Weights of a small mixture-of-experts language model, trained from scratch on English Wikipedia.
Size: width 320, vocabulary 15393, 44.2M parameters.
Experts: 24 experts in each of 9 layers, 160 SwiGLU neurons an expert, 2 picks a token, a softmax router, a shared expert of 128 neurons.
Training: a variant of Adam for the experts, 322M tokens, 4914 steps.
Below are experts of layer 4 (counted from 0) of a mixture-of-experts language model. Rows are named router (the router's row for the expert), down (a neuron's output weights, with its number) and show model dimensions 240-319. Each number is 128 + 24 x the weight over its row's rms, rounded and kept within 0 to 255. Numbers have three digits each.
After each expert's rows: a language model's description of what the expert responds to. This comes from a sample of Wikipedia text that the model never trained on.

# expert 12
router:104098132105118133124113157114142141125147092093123137127104147121159111080134116099154132131088110090125095173106125088144158130135104115147099146149107139159131123112139151144150120132113108169090124123104161127131089132109102130117124137
down0:128137178098124138104097134168112172127090060099091124181076140148098123116153157152118103091085117127156156127121134113094170077103109121149149164103147148156128095122141141118132126137099126118106166152117172137136115087119095128123138133
down1:147129118102128118077119126130108101103145148117125140119138133144078109116165108113163121144104084097138128145139113103101190120131099094092139121146145150138147081138172100125102151141130155133170097187161119104115115096186141109128125110
down2:131111142110128132088128123144107123134137165132112133101076165099146119178117141132075117104095120129099152176147123115131122138120103136130143191129111131101127129097080130142171143141106142137162099170155110152150111135146125116186132135
down3:157157129113141139166163129137141104118108114123121124125114148135117150138131144127120137136142136130157109123125152148104151116149110076085114083146163142123136155092134102151158177138127064124106118106118163146101107168133152112179145178
down4:131114135117187131153158124122091104122132161123134169124152154107092126115168095130107098073161144115143146129115085134123106123115106120133144105117100127140138164135150145145135130116168156142119141106127147134146120149115153130093118126
down5:108129133132131116111125115135135098127107127155152164115095100196133091152119167122144130110169130110094126121126138107147139134102146126153073078151124165143175110121149101115147156159119122124079104158151146108131148085161126108120107103
down6:151134128148150159158085121105183154117154139156139136141132136126161154115154142090129134152138069156111079183160110130152159163096122112143157093102132130128145112139131144161150154104097148126116148100103145156150075143159117169084109147
down7:116124135124089132147096119162083110123139157063121153085082166078140181099104159113133138127107118148142183127133156158094096120125133135118139141079098111151127168159102148106139173127124099135149159129104147104112149145132116067166143151
down8:116119111137156127102114138084133136118145143149125139114092095116153150111112108132158107119068125110095187167153143131167149159118177136122141117130139134098117108147121121142135171122129158147115122119097132147159155139097167142073148153
down9:140107151155126159110169133150164127108140099128177122137131143125200172107108103143100128155091132103113082115120145086131126111121134117117099125110151125139136134118103082165105144154129156167096161129101141176132131126097144165157121122
down10:105123126107129180145117099091129130138140091144139161130148173122139156133099143167138129172120112140096133141161169160136128104101121144129131156081135089128102139158097125168121100113102161110140117122130117129112094138103104136103143161
down11:107129135121103138158138114123149143138131101119097101102129135098146111115108128134135078135130139140071144119069130114151153143095133110074105107144113101186083101125123115129127137156111115123104132087112123111133154147098128138129098091
Words linking or starting clauses, such as that, which, also, from the, then, plus nouns after The, like route and Rang-ers.

# expert 11
router:163156133122146148144100133138106101091114108069118137133156092140141179156130127121107120143102093133126131142124112108141107115144113136128099110132141130154137135117137116176125153127149142111149155108129135095112138088160137097147113142
down0:095129119094100127124106127141091119120126134149139147132095138139120120116165151131137156128141120058060171099143186179122113113104102147109112134103112099085095131138114148102143129120113126110139138147119090115155115122124125141125083122
down1:137125135141136186093158115167142113140132147089105183117083155110099111119138122148131119128163087162096102151120116138091125108111123144114154166122180129118086118080081104104105131077100177141151136184159072172103142073143143110154098144
down2:132098085131147107117151128148095103117149141119154138142138106098116098107133122102121153131128153145129101154203114159101103138136125133171179109149150122129108129158140141133089135151143112138133145064115154126119089111140135137140131107
down3:098067150171156135112123134141102177132143130135101145116091130091146160110141175169109130132153148092153120130094158098142142131076157163108188121110076077153149063157151106129117113154136118125114137114129123132099159119150163129116136096
down4:140160130140122157153145168155116162119100129118145123102131131139133115118114119140083106072116143084115116138133089136141166132082109108142153127152143126107127145131144117105140144131131115116147098143098106145061132105120122146130102079
down5:137143154177149092143111073132135106128101097099144126089165155110135075155080139100089130111129110123168151143136113164153184129097173105118169097125147092108127170097110153146108108123158140142170132159135116109138163109131147151111121144
down6:109140148109137141162138145128178070140135109134133118132114094109127112144144134132148100158128180119124153155157110124109130132127207096095122130101106118122124115164106126148141142137141155082118118147112152157090108164119119138128125132
down7:171109132097124125163124137091129112114139123113157120166093146145085090117115139144133149128166132144115151086119138148159128124123175109138153153159124107115172112122143124157089136116116081112103142159132126128153159156095112137113112073
down8:116179142177125122115097081130126118108156152147134147166154161150145083146105154176126098114164144164112127164128113105130097105112188132122137127118128120182124153115138126120099152122122132112146152145127141108079121108161138100121123124
down9:121090122127108110071161136099100148154142120118131125143120158081140162105135145151141101121093161153136117111156074108099185128120109086131124122107136144097108126189147143107134134128116145146123119124101127138103126161086136116138114139
down10:117130125125135151154112124132172149112098134120144123158150144179081142131100104148135141108123098106104109109102100123096142082140045134179146123146121116114079131109135156124115105137082133151141154095124120147102113139105136129158135144
down11:151120124098116148101133154096098154112122123140151133151153130122061169140141150160098123173152131124097160114183177138115148132149130161153158121167187126126119148131142156092091136135130091128115098094171084131162162094152109155114137115
Article an, prefixes such as re, pre, inter and pro, nationality words like English and British, and table separators in sports statistics.

# expert 15
router:095077093155162127142136133102190141080169111170168117134117055134110128126136137115118149146153125132121126140137168137108149149118111142112126154117125115101093137086110172156117131148158158121098132140119079106096077120119141183121121132
down0:098106105100163129173123151129136129095110149132115107135131095134158111141126145121118100116152098144150104143109127123105140169125116165110130150110124161127138168083138120122132082168141120127120148125108125167138126150139161130152100111
down1:163120159132115143166152080106130133141132180166142122137145116134123097123146129158136139147128138154118137121176167058119147089127117106093144154154177148121130133136134133156134149176117185078153164140148130140162126101136172127148179110
down2:109119148160133104152155111120107090166113126154123139189135137138119142097108112135105112095071149119129143103080138107130117162147099105156148152154114168112087131103113133183147090140127144158080132150100131122138162139127085123138106110
down3:102128174101128139105111116152120128157116157132093106146117164117121087067151169126133143119115117116116111114098144180150142151143118162122123141107140152166142125119136095123087152112144123142116144076118114118148190138165097137097122187
down4:106134116138125119133168105065182120103122081129140155107161118140120141140130126076139164165115180111142091106136113112115160126109139105152147120120115096136115061149151125097172179148118113151151072103177097096133130156114129112141163194
down5:155106098100124162153135129119172121129133142141092155118113138140124132151162166094075100130106127157118113162167103082121142116137112128134141132094150118146156109115123130058126136104132110116169135127146133139064117071145174126141093158
down6:175142144114081115142129141144140104125141109150107094141188132104074139128132103140084121118103090136121163144148111160102140110099128152129133106097143087131096122131164120087137157103100130183144092126148112120074129138088129119121079158
down7:117110087146106128162152138109132133106110159154118120115134093133127091123135094127094133153138101143128142128130124077122088105099131125116153105105101134136147156132136111090154126155152173129161139142085114141160079107120138155111140163
down8:145155119103123101158144149147166122092169074128160117098138117138102139092174159098101185144174186100092138141101148159100131125154128175134113129120138097131133092146107145079098121118140161127077121135146118163156161162088095121159111112
down9:149098107134148164141123100142115081132099165098089113130103147142072139136102137090177152127142127125067124109128078112143107106111155119165103089110087129133097161128149143134123133124132084102125117117114139125122122119122167160135102087
down10:134096114115147121137154124104103144064129083142124102121174134126137108149136152123127140140162117110142164131144156134122082167150150116117107090104103151117149122116121118140108125122143129132091085092116126127146150125096115129131123143
down11:126135123124129164103113099089122113120112115150166137163128135109149132169138141142158145157127137127101160081103145081111154144133091099152127135165078155133095150126142175135107118156097108128117101150118110166114153118165126119125167090
Sentence-final periods and the paragraph breaks after them, plus == heading markers and closing quote-periods.

# expert 5
router:122136154160140115117168129103087139089101080143146160115149162124116111147137120144111153132127149101118109130110149142145060108152161113092111135142080084149147162151088094124140127127125148155121105115136119113099147122122115131174161150
down0:173113095131125151128101118136113114131130133124124113129135145093127152138098122128077133147128123101119172096109105115129173138119109108169126163113115162093140151166141145150102131128161130146118094111138169175113102122137142107110105137
down1:109121139143134174121196143146167126132142141137122146122112119143133115144153121154111104115094131132137140103132151125145152093129118133100124139157127156153133135115106139120161124124089154154107166116092115124092167152124115169171098161
down2:123057113073118148117121143122142126117112095107143146125105114128134145173141122131095167152142123109148131135128114148118156135167138174117124117141100117131111126116110160077115131107103124147155167133104104135121132141117113143154102126
down3:169111048134144086127116127129095166134113086133149132152107125092113143132128129138136142136094153091112165131124135143135141157148125114183091151143153109140122175199172130113111131102132132149131122149148138178111142123173077136141127152
down4:114143122117134146155137120165118088127072150169117093104141139165129167152079141133143076144141122114114137139134145155128156163101133076131117137128125123117092143132143099179119123193142111119133136080089097133146135148126155136130135130
down5:112159081135141112097138177133096125179101140140114147115167121168136098154102136092108110104142150139137154087104116121127175124065108106094123080143123104122160130171135096121125145129115146121129120112111156161149146145153129099120111137
down6:171169086134111095126157112132142113117168136097113184107105150140119139070133112139134125111152089127154128119113141080125103137152150158107091095169150112135138123146142072116136095145144131155143135096096128090138141138156112123130144138
down7:153154120122104162157144103165125066129104103145120121068117121097127164154119124122121145119127104107084126150163085108129151090151153124182089161154168125143149082138146123154150086156124149108116154116145130129115159103148174126150111090
down8:113106094137139138158105112136160152099091112115137148119111182100116152108108133131090120140126079173152155165156187148151104139127130136152125133139104148131116088110111111156141158146111115167149150180101157115136108135117145131160132168
down9:108094145149143142125079096142146092135106120117107108103127133124120140096122103151118119115118138153126139143146146095136126129162164123160109144137165100125103115119134143176150135160092135128146106126148144151085106111140156121149094142
down10:128150090148083122101154155143129136145174123131167171126112123130150155108165096073136106143139165111089165093111135139113120123104100155140154123143134117143172145136158105089164108133085149154119150129088131121144154116097137078114129135
down11:126128139145107109152149096150134138134137090138163125116155136107159135159100145180123083156094108083142113132155090123103086111152156125121134160127117146135143072093127104143170136140118142100146105128142195136141110127110110158139123106
Prepositions fused with the and other function words after verbs or nouns, such as on the, under the, by the, of the, any.

# expert 13
router:135168129144167163153138104117140116082130121100164121166114148124128145122124148126151172150159127119149085134171169133125111154097140153097123135114126112137123106134124152148143133139135124138166148094116110119119103130179159150130147185
down0:150154079102110112167136084132143123122140139168107167132150099117095129165145120109113112110079123131150085143083102135124094147154098098151137113111115163098167135108135150134117152091122100131167128104131139123112096152185118165139106113
down1:158120190081117133122111057148142099110114151091148171127154129094135151137081138141145101114132104087116131104133077104121145107100137132120082176137154109102138123107139153131125146119113107138104114128106110116130102122182158136145132118
down2:114108090136113137098116124121133148123136107103111135164154167119093132157199105102132131115102127117147075114121112104132137137119148140077075166137129125145153155104152141146156141122142134085132171118089088109197124128158150186158102112
down3:111163134148136143099171155114132077114103092146093097178129088125136159163118132155079090096151141103148124104160157121123088125149087087184119126169089126112082138119094105126116135154112125122130105144146094137092091179149158131095141140
down4:135082179112141132102126167164154095148135102099106148119124130154166126143159136151120111145142151120158075123149149110108105139102106140129086151161138119071126105103159152126152126118122116121150139112176140158129125128125108128129119099
down5:138112116168142096153117160117116114109162150145153113135172116125083189150107127125161134154078098113067142154137121073113177109134118143131111124115142106149121130127150148135142137167098138075108116127139132117109071127134156149146129099
down6:144110116111132112145097148145133160164121134105112093144154124154102124118163113095105098159159171110114081084144102098087126142141159095133138173121114126097145113146126133151135125112155081101143139101131091088127131104125123140101101095
down7:121104126158102131130140149151124110120091131142133115098102140121172135101111143119144135106117166155133155134123137119114120123112113122137098115135153089117125130140105124101113125151103163183150121152104115099115123122128110127083131122
down8:159130090140098115160121089129109148137128118147102118101173158130122119122091190207148124159182153122101166132159140149145156142124110196154123099127164141111143124195142143128152166073110144168169132120122154133144092138150105133147152145
down9:115156141169130143090167139111157131125117138116081092107111118110125112146086117153171112123124092159140142151128102111124110079097098119160099153161131130162078141145145158130117145107167180114114125171145089109101124139172122144149129139
down10:178169139131136119109118163109128110117116107100153138142153186119162163117136164114153161093135077121135106117116148094154138166128121087132141172159095107148117102125127135126125123158112110094158114164129147108103122136161122094110144122
down11:101123148141090117115147121132108115173077156164132113086128101173109140099099095131146142170137150129098110134126156110121061116136108119128105114141136140120094097115132138113137111126110094157155131156072109130078087132137132105166127131
Line breaks and list dashes in structured lists, final capital letters of acronyms such as GMM and WCT, and LaTeX braces.

# expert 1
router:120147107112090118186097111184141136097118170143118117134117186081121131140151110112118096133130158149122105112145147116077095120182139094134129151122133118135138110162137145131168115173148112165107146075142097119115104117120162173135112108
down0:122148105114137106145117140153111122137158101134133127115130138166125112158096113123107102121114147110142148111104133156135115113181163114122133155168119130113159089148139152118153089127157106100141131136073100120104112064099158145137086121
down1:171152100129120121140110116155151119119131124151102134105105148163131164143095087095131107115063169108118143109099117062096138119152145127168168092095134135106127112123145165133151114121154122101115140130141097153146123129094092127119090119
down2:142099074172141109095137145152167109120115139111094099122153145126090133096102156090128132146159137093099133172074138156124092133083157109135169174110122092129115181120099123132130131124139140118097172113129084151142116127130140133164132106
down3:093115097158088150131120115106136122152146124157139116161125122175106164123148119131110137152098097086088171130130103072156134110094096086162095132124131135105149160151164149138143104099147168105112186121161127155150103101117152118114123153
down4:125113146077160099069106092136117127130098117124121128163120138198103161148151164137160131109140147102112117089149141158130143146067144149124129137138180073127107154134084145116159140059130113118096139119157130130117115087119147113136147138
down5:113163150157129155132142181096175131160166120131151095127166129121144087132129122156111175141112126153151129133148139142119092101135162069095092165095129138131131121119116138163104085108130116115124129131145118122127140159143134142115135106
down6:103109118154103100141110107124135126133084115151091132150122140182148155157134097126119084140137147150119120176155143125127141107144148161110088144149148143104120133099121118138096125142139098151121120087080145044097097139122178133143147144
down7:120095116117135128140128154134122129125114096138102144143127083115089109149145107109155139098116090117064149145090136122109134135139112133137158124122153145118125082109148183094181122136158134157115098086100155112132132119159118116145098092
down8:120098127159128163171091102133124101098085097109144127115152088133133192139128141127099118150158137145142098109124151127123152152147115149120125117136126106090101070126160134202142133149119111145144145147112183123114149170129180193098078152
down9:158118155132184121124131143144073108115139157111138173110122156131127121163179093137097151123148107138131121116158124106117128098169145144131160169158125132112125154124159084155142153156145165122137121073125147182145140164134110121072095139
down10:168100135114133130158110139133094112105098174086134153154145113112077140119135113123158140135127136105129134166119114165148080146164167156128092134140155113156167144133146144129117159121110109175143140159095142112168125159162115104095123121
down11:117112104110177111135118159142088113112156081133107171135133111109113123135099142153108129175142165108134098169117174123117113114116140131093133103158164176154156155105137117121103143153160139116138118190113205108129074136093119094121112108
Numeric tokens inside tables, scores, coordinates and numbered lists, usually between pipes or dashes, such as 148, 133, 10, 0.

# expert 22
router:140165097102144125102112133137084120120103138116132080134144096146099143123147115124119103128108157109111154140148128124139132175126145152095130124087118156118120136121111158108098094116140132120131122137120109134158117168102133126089105101
down0:100145137140122108159141110147134119112118140131189120133146142099130180092162109138140124165170106112134148157161145123146160112126134113114114126093148123128129161140131173134130160140143167121153119142152097148159114142072113118087191152
down1:144151111124124090117113120119159115129125121118111139129112143121126100075121140109121133136139135161134129120130163150161102096168087128128139134107163130120164135140149086129129171156128125119101109138131151093133091140111154124144144131
down2:125116089131093126146080137116096115107154105104170132149108123105157156119108123160087120148131142076127155130127141071162114144148120114121106082139158138119154143130147144131138153132116094150082139145147136134133142125143177174139160118
down3:137086119149107111085136113078087170133096116119102104145113118161132127151119102140182127148172138146148090155116093103164091144112170113094090119083131148156134134108154171158116117145139133085124109148158126157155136088119110154167117102
down4:112159113092136140117101142120072145113135133121121120117106150109079134123166145075094120170088127085152157102163155104149143140180136116111148107137126094152112139131153135138136140174145121152143163109131101109103082105108081140115136121
down5:173124143144075132107138116113129099129146125127138141105122112103137099106093115131106127110131111102125100127153108153138128104135104132130107100144155148180115142125135119113130121173114176144153141147109113114165144154141157073151157100
down6:077100118175116138132107127090151117158136132166120148091107113079089153119095143137122121137133154123144170134159116159142145104129111110109134154156089141123125145150145118097134170106085165134091130154112145121111109107109122131137117097
down7:156121105105150121142110084174126098150097140104153105119097120130149091095113138132125116132113102191144114150125131151158123156127120129139162208122121104094178085101100091121145107164087153169131169172100165123159110133118088139085123083
down8:155145078133135141151154161179134133114138147097133110124116119135105152146153135138143132136112163136147151146129157157109101143154133130132168159108121162101146076087103126158127062101097113150121171126151146120126140148171130141133116160
down9:126156119166202109148133085113104132121141098165128135150114152074155117115112133181132083123122142131101138132125119119093104132100102086100163098117150117129080142135119149136123131099140082142107142161131121145160147128110099150142111132
down10:131144110096150157094137119077121138119106138111142115131132107162125121142157158111129150155126096128132154127100108154106121122143144153081135132106115166093133160108149151158146151157134098109146100108140132128109095134153155165165114165
down11:099137163133146117134159139110180145144084118165118068049148115115135120146135094162096159119101095111095128147127145097143144064104146126150135135098160130195098161124111102106091112139108117146130137160104095148157132130140134145128108129
Common function words like was, were, is, for, in, with, as, commas, and er or e pieces inside words like Pok-er, Fun-er-ary.

# expert 3
router:137131151128146154086120124165109123105102105158119099129090159120099118116131136096109159099131118148148176089131149120170109131143107144159150111176064172133118107126133118141123087107124113159143101136142133139129109068106126110158121111
down0:120135138101153110140143153075099124121099139119113093128122085151129153145116103093134146118147146154136125112137141113157156135067126126138119105158095133138121155120166083102144156117130080154154141112097144142104132146117135127118149130
down1:114164175124109132129118122125120121115112145094084160150102114085152154112122107115133139137147121079125140079175151093146148155136122133110091101160136130139111133139151143136117122180152130122171096131155136092143101126120109086109124142
down2:157148169105090171156138070161143145106157124115095052143094145141121143095109137139127141135139157150086133117136144135125138114107138161082142160147120145130132116117105119085096117148151129145158113131097143159143098078179140148113114109
down3:153128141144114119095160115109146155115143128174109141136138160119162109121146085137136081117065149109126145107144136109115147110128117174099145122168091150141129101124149193145158121108170135170133125133155169132073133107127136122132132148
down4:129133147125160168155077139139105106101126125126100148118138129130068122152103137112079140162070076134146119115129095165113152183116150154137148109139150136130138145132142090142132129119135112162141075092119095108140178137117167200109108104
down5:103131109142125139130127097162095111138083146084129178135116139086148149121059141135175165120118137111167116129142137105172119151139129166133125107125181110167144148070166093171115119091116153124131143086166177134111142139147102112107122107
down6:154128078160131155186112123131130126181175125133188126087121147101141120153101145124121155137097096139154144117121149128097117128101145134122142097130126131112225111141119109146098101139124133071155117114145111126136170144141112142137159107
down7:076159167142094138139167130132140096112090121126098139124136141162113168103147150114117144155153156137148110155142121117109122117141148118114112157136122110141120114125140116130121126119127122097170137145079186130101136117178119151126121116
down8:102120076098145140127129115107160117162112142119099140119095143175142144134143148115080096081125145087113159157116148108098162113083126119104077130110173101123088142174144088120130109115135115126138138133155120181100119167151129097132126142
down9:154120202115138104106051116098153110164123071128122132134146141145128136124129126119135142139155113117129116136126062127140101135125121171139155150107069132131061141127161112109114163103120139136113149128133143134144126135152092112106116148
down10:126164138111154123138104125180105109133133130095137155083162135158166070125093099142136095146154094103130116116141127134071136110159149146138120121125134105140141104162107116157129144108145114118133103091173116124095133106197109151087143124
down11:111146130154153139155120105113124130178108151183128154119116111066148186115079145136179131113178188124141094101150111128146148133144141127090122121150123102124136174159115168120155091132112130190140110142149123102102106125174159130071108131
Frequent verbs, nouns and adjectives in running prose, often after was/to/a, such as found, released, used, part, largest, situated.

# expert 9
router:097120157143131095141115123123154111142126117123135160119158154147135063129113138163112090104187157129104114116104140087132133147133141152121104117116159123117163098151176117077152105106137106097116106137107142130140119092133173108160161165
down0:133139116134115154151126101103152129138096099127135134087134124129139144140080089096126135081140139131115163122126146146135181111062150124112103143137118144138147143101128168156110119083138145114103109162092137125081112108095127111126143134
down1:138090136116173110120124128113172133175175117150121091119123176152131095119167121171101063125159143162111118154102113108126136119153148089096119162126129164119157135115149134120117118128116160112112146121084067123150087142179154067124119136
down2:179150177130164109119143157134148146125098141144155142130130163131090112121070101150164139133114174114116150092111132169115163107172142119087134115099114145147113139174094091095138121101150103118136062116160134154130151108128107114139124158
down3:113098120140114108110109130142138114179121130143133100120103086162165120143154163172126101122106148148109103131107121109105165095125105125121139165116161087098133168075043145141120059154097061108127127119162096126142192119121136149149156120
down4:123135127108147169105141112154121139129189141161166166111117146141148117156130111116136142141158113130170132138128125122143117123082117121139122149157129100124145170149164150129130109095161169147115146131112076117127138135132160083120149109
down5:105128112101133147110146125141086143155101136122129138123162124136127146144122132108109151142126128131122132124132140114142130123175125082152175139141127097132150087150108124115156119156128181120145113120108085145126125137089104105088110125
down6:116137112135142091102110137142168152086137118119132138111109146083155125057101115129156133111142112127140142158084124112127157091138166091131094145107155147159146109111116172143105145168140154141157136144194120121118097126126121100103147143
down7:111130123158088128136084085120143200126117120133148147107131141127135107114145127152107146134128139135187113091110160113109162140129170123151109167119159137100119134079126187172124150095130099148127101116105071157107126130133077137116141142
down8:141123109129114162142147145139094098123141136114125148161100109119086165137155164121164088060138134115137103135154129121152113146124151144134081107126138105102124165105160089188141100105145129138098121132105112097122076086113125178066177075
down9:128134100114109143161127183085153133124141109115157138126117077087101115167076086085116117119149133133129140131125116149137122115127135121103143115119136160167162137128104114156103121126143136147124152114134117122083150160089116145083150095
down10:120107101138145119117117111084165131159106132140118083152177115106136134082055135127155123144131132129136107111124123154117121151114167158149109147097113156108110103111115152121178127126138145163105074100123139121111087160131103135100105149
down11:147121070137092123127126091094132101120123157119130081148110092121115132145135140082163151130157122141095098113145146146152093137099161159100176119128113095150159156132126150119097129113124147080104100143132113126138139127108112076149150159
Final digits of years after a leading 2 or 1, such as 016 and 99, plus the = closing a page-title line.

# expert 23
router:160133095106086157146123138142124131134125120120128119120166117156129092137141136109123104150127120097125131100089109136168130166089169112131204124093170117102097174134151146124116116138117181146152149137140176117179169134149117126113100110
down0:089141136153142103121143097134112094145148097131168158095100096130143152112139112118131151114149110155125111115112154125127122129102126093127130134148147119128151137110102106172122146146095157128131136128065146122149143173118177114144148092
down1:130117134124113133095087145094117148099140110164162153141110099102148095125117080114092130120114113079132122160120129078121106093131145090111133144155106104161146107162104121148158140143131150111138115101139163073087106092081146124168106101
down2:113160121131092097113119134115182114146145108119113093101150126109124083115167089130100135098120151099124173167146127145137119119171138186170138132095138123122175142095153115107114085171081104110108094102144099154097097153138114172166142105
down3:122159111135151140150160136136103100129139096097100146120162179139122088165143126160130136139110165127106144138162120138100119156135114091121123135091129165126152129121115088106132118136121094149133126128130150148151138135113135144172124171
down4:123126157156124112169137121087120115106142124132167144134114142108164153112084088099157135131153106125154102115177139114117165157113150112117120108137090152153091154141154102152122128109093134131105119092121097127117173085097138100136173132
down5:098143120099084124129118103150115133130128143133142122120148110120177098109109115114115097129139142149109135127113097141152171111111150112149164142112111116143174117083126121111117131150121129116112127152142103129151134094140150126116126123
down6:094135110122138110108158147105115095140088126119064152129119140102128103115157111080104131120106148139167129146127113140097107141137112105115092134079130151134145147103133147141136145115122142110166178133133139110164104126101125132126158142
down7:129143109096120123114105159128110105133114122155175145078154101141133126093136103108093125125127104146107105115125158120100115135146092108166131117132159116116107121151101122131125121168100128118158155129094140138086143140149095128124122097
down8:128147140142111160123131144101127077089143130078121140104171141192106146088127141163147157118160165133173097119134127148153142117098108147082168141134132151151120105117144134121112153161151121159107144109161080118108112105121129126144113131
down9:152091142106129165146107163117136142200125118121120111126134151133107093116136185130151120123141108160114126111140130164096143149138099112134159116133105145092099136094115140165092131144124164113101103118151095109120134111134105140136116146
down10:154123126100188122143101129116127132128149121089141181143137152124123121179104141153139114150136127117143112132125145143160133114092122146125136110136116119104125124155105122178107125092121146119101086153136090162143105149154113116124140142
down11:167119120145132124160096168149108117151144108131080100104111111133094088122116165089092108162141119134161123119130129120125142159140148110159130107107133122146127094136130136144118151125117116136104173134138163115163136135139178122107103104
Verbs such as won, made and makes, prepositions such as into, through and during, and name starts such as Al, Col, John.

# expert 20
router:131102148115138111087122078136161131127150146146127124099153139109093142098149172124129165080104109116124167167097115104137120102166158094146149116124145136096142120093146143094139108109166178142126110080154119111140133072119136091147126133
down0:180122172135147111145127155134085146086111147124160142164151126130104144106121098107139132172116129098173144151083091118132153137141159140124102117134143092151129149152158151160141115171130115170125134155149176126111126112197137194173115096
down1:109115086113128151132139104129070133132119137131111083117120160089113103152117128125146097157111129101123121143117161123101132136079127149149151131112096127150161113111151118112122106094152158096119121127161147125130108118144106132128142058
down2:090161120140114108150154110144099127125144134145164123126125065160165105161120141159115074096129123133123153168132134171139145135138126168123124112127154071149132151160095091136130116104101125112069187120158124144121122113134181162140134111
down3:118137111127143107125090145127093107174116148137155137108143087106121145131107109130119085185115129119163141128167081183134147159123095103111134115149117125110105143080153122137106078147098098144067148166130141119151135188144105144146119153
down4:117123128151148124121139127133128105105137152122115150125144132132129110098163107132122120109172132097110121188123135111126108132147082097159159149108141123119078086120092125157098125090169139113067132140165124157089114167139087168110180097
down5:103160110128148134152115126118147094160133184104119153110087110132152112159156122135138187119094141109133123098150117114160150115100145136145161099160178147131130110129117180128147138128145152113123128139122124132093082162130078119129160136
down6:113108129140136108136162151124164117156126117090146127144113140096125137124095137164137143105115165149095112107125121146138117131120104105129126126148089107145139103125211131113129097109163127147163138171141161103123057113157124161121105138
down7:116106126095130095104131192105073105101128064143129112098145144129156113130077085131144116123075134133162160137145123132067144114155133119101116125091136123130115121148145101153154144104118096132125146129141154111120150157114168131117155143
down8:138117152151094128142140101111110122140131108124126129140115146124112155146133129102114114142073123089094125160163152100105123127104117151095159111100130172103143125187112097163149078121127165150123159122132118126145112112116125096120115115
down9:125139119149156107085126179127183106098145145096121150127147088162131095085133168121109128067146131143113112118129108121160105171106161133147137102095140107095143118123116128137113127157131096156159157112141144134139106173143170106088131139
down10:123090130121108133180132114136106123117111126103117125143117127146139063096128119154132128106139109093126148147122166155151139136098151087083149084125165114137120108188136119156099112161119128088154128149121136148146114130186125134135134087
down11:150105119122078099103153117133155099143140174089129150115098107154186127173122094138140109119114131093092120128162129122152116122088121128140102119140137150184164115133155156135106095115128126113147125126144143126129067172113122130119176097
Noun-forming endings like -ation, -ions, -ity, -ings, -ology, plus institutional words County, District, University of, followed by commas or of.

# expert 4
router:159114103118136144166155120137111129138179138183124159167148140119109155117132110112167098124141110137135109156144116157110163140150112195117110108143138143158109118147116165136122139201092088118129142132127137129122165124106145180133128119
down0:127094127112127123104166173122139107118117128124132142082120125137102079119096170143102109165092119125103116108136150154113104159150108141155113145131111068109183177050109148136113121175165133125125148111112109107096111132163162129091113120
down1:132115119104147112177150126115120188134134137130082172117147144097111148149142130141107113097076112132137118140140116136140141106102113145104126125167098085127094138124094134113110105171133125119126145174081151091114163166131148161121149136
down2:110103168124095115161094128118159129090151142104069169145131106089100065113134112153186154124132134134095170139134103137142090084104120162123125130168100113113131124119124129142136155156149121088176147106110125154161111160123100160137105092
down3:097091121111133136106185128152115129162113088098134119146152134100150150169112133129103165150112105144112137111140140118112144150112126122117176129110075124151110129141127132144104166151123150145150149149095113143116194188145112111147129097
down4:101179149183116162146139100136091111140124118119135097107079141107149132160146133118141111124131121104102076103180157116116088128109109093139156155117139155115146129173167194100151148143115105129125145101104120113149165096153114130126137113
down5:082160127168147124145156121124135121134127159106097128156121110133145123123086108137116101105133117110153119123176134142092134147109123112138123128155122156131131090137157153141091093134135152130104113152122143146116150118128153118158136136
down6:178142130094136109170133121086117130104102139148108140134138109097139101135145107143141128108096116136152147153145079151138137096169173087139152104136148157146131145121111151137148117147076105123118129116146132144099133128148129127101116160
down7:110164123143153139154069149114149134117125122104086128135138104132082159128140137171095150110100126113136119128124145146129134108105101142127095125173118121143146147121161103144139122142144113161066100093113136126124155131132154084101160143
down8:154128155093120085172128125103140154102147078116148145132120155134134155146104186162129105148143139136154161133121124114126156116111114129107125118124131102105108071160128125142119136091113113138124120118120126081129110094125124129158134132
down9:118131138102114138148139147079147102164134147142101120130123109147137141153087143134091131106118120116127119111103100146147152138145108099132104138128138137101122130133128153105171145127125143106157108145119134155144121153136156146151118124
down10:081169135118169120108155108172165115111104100076111118074152116096148128084136147141116181113176127132093149077112145136107151128090105126141155184106118116090086150128132090131136125130146129128143103121123126138138170102158147114137164115
down11:164157125170154159149141144149155135102139152147099164114133144144137140119099141113085148116130112140134092121127150095149111132149131141119145124103161102094140104145137118147091107178092132145119112166120176107139123134146121146141129121
First consonant pieces of lowercase words such as j, p, sh, sw, thr, gl in micro-gl-ia, sw-itched; also hyphens and single digits.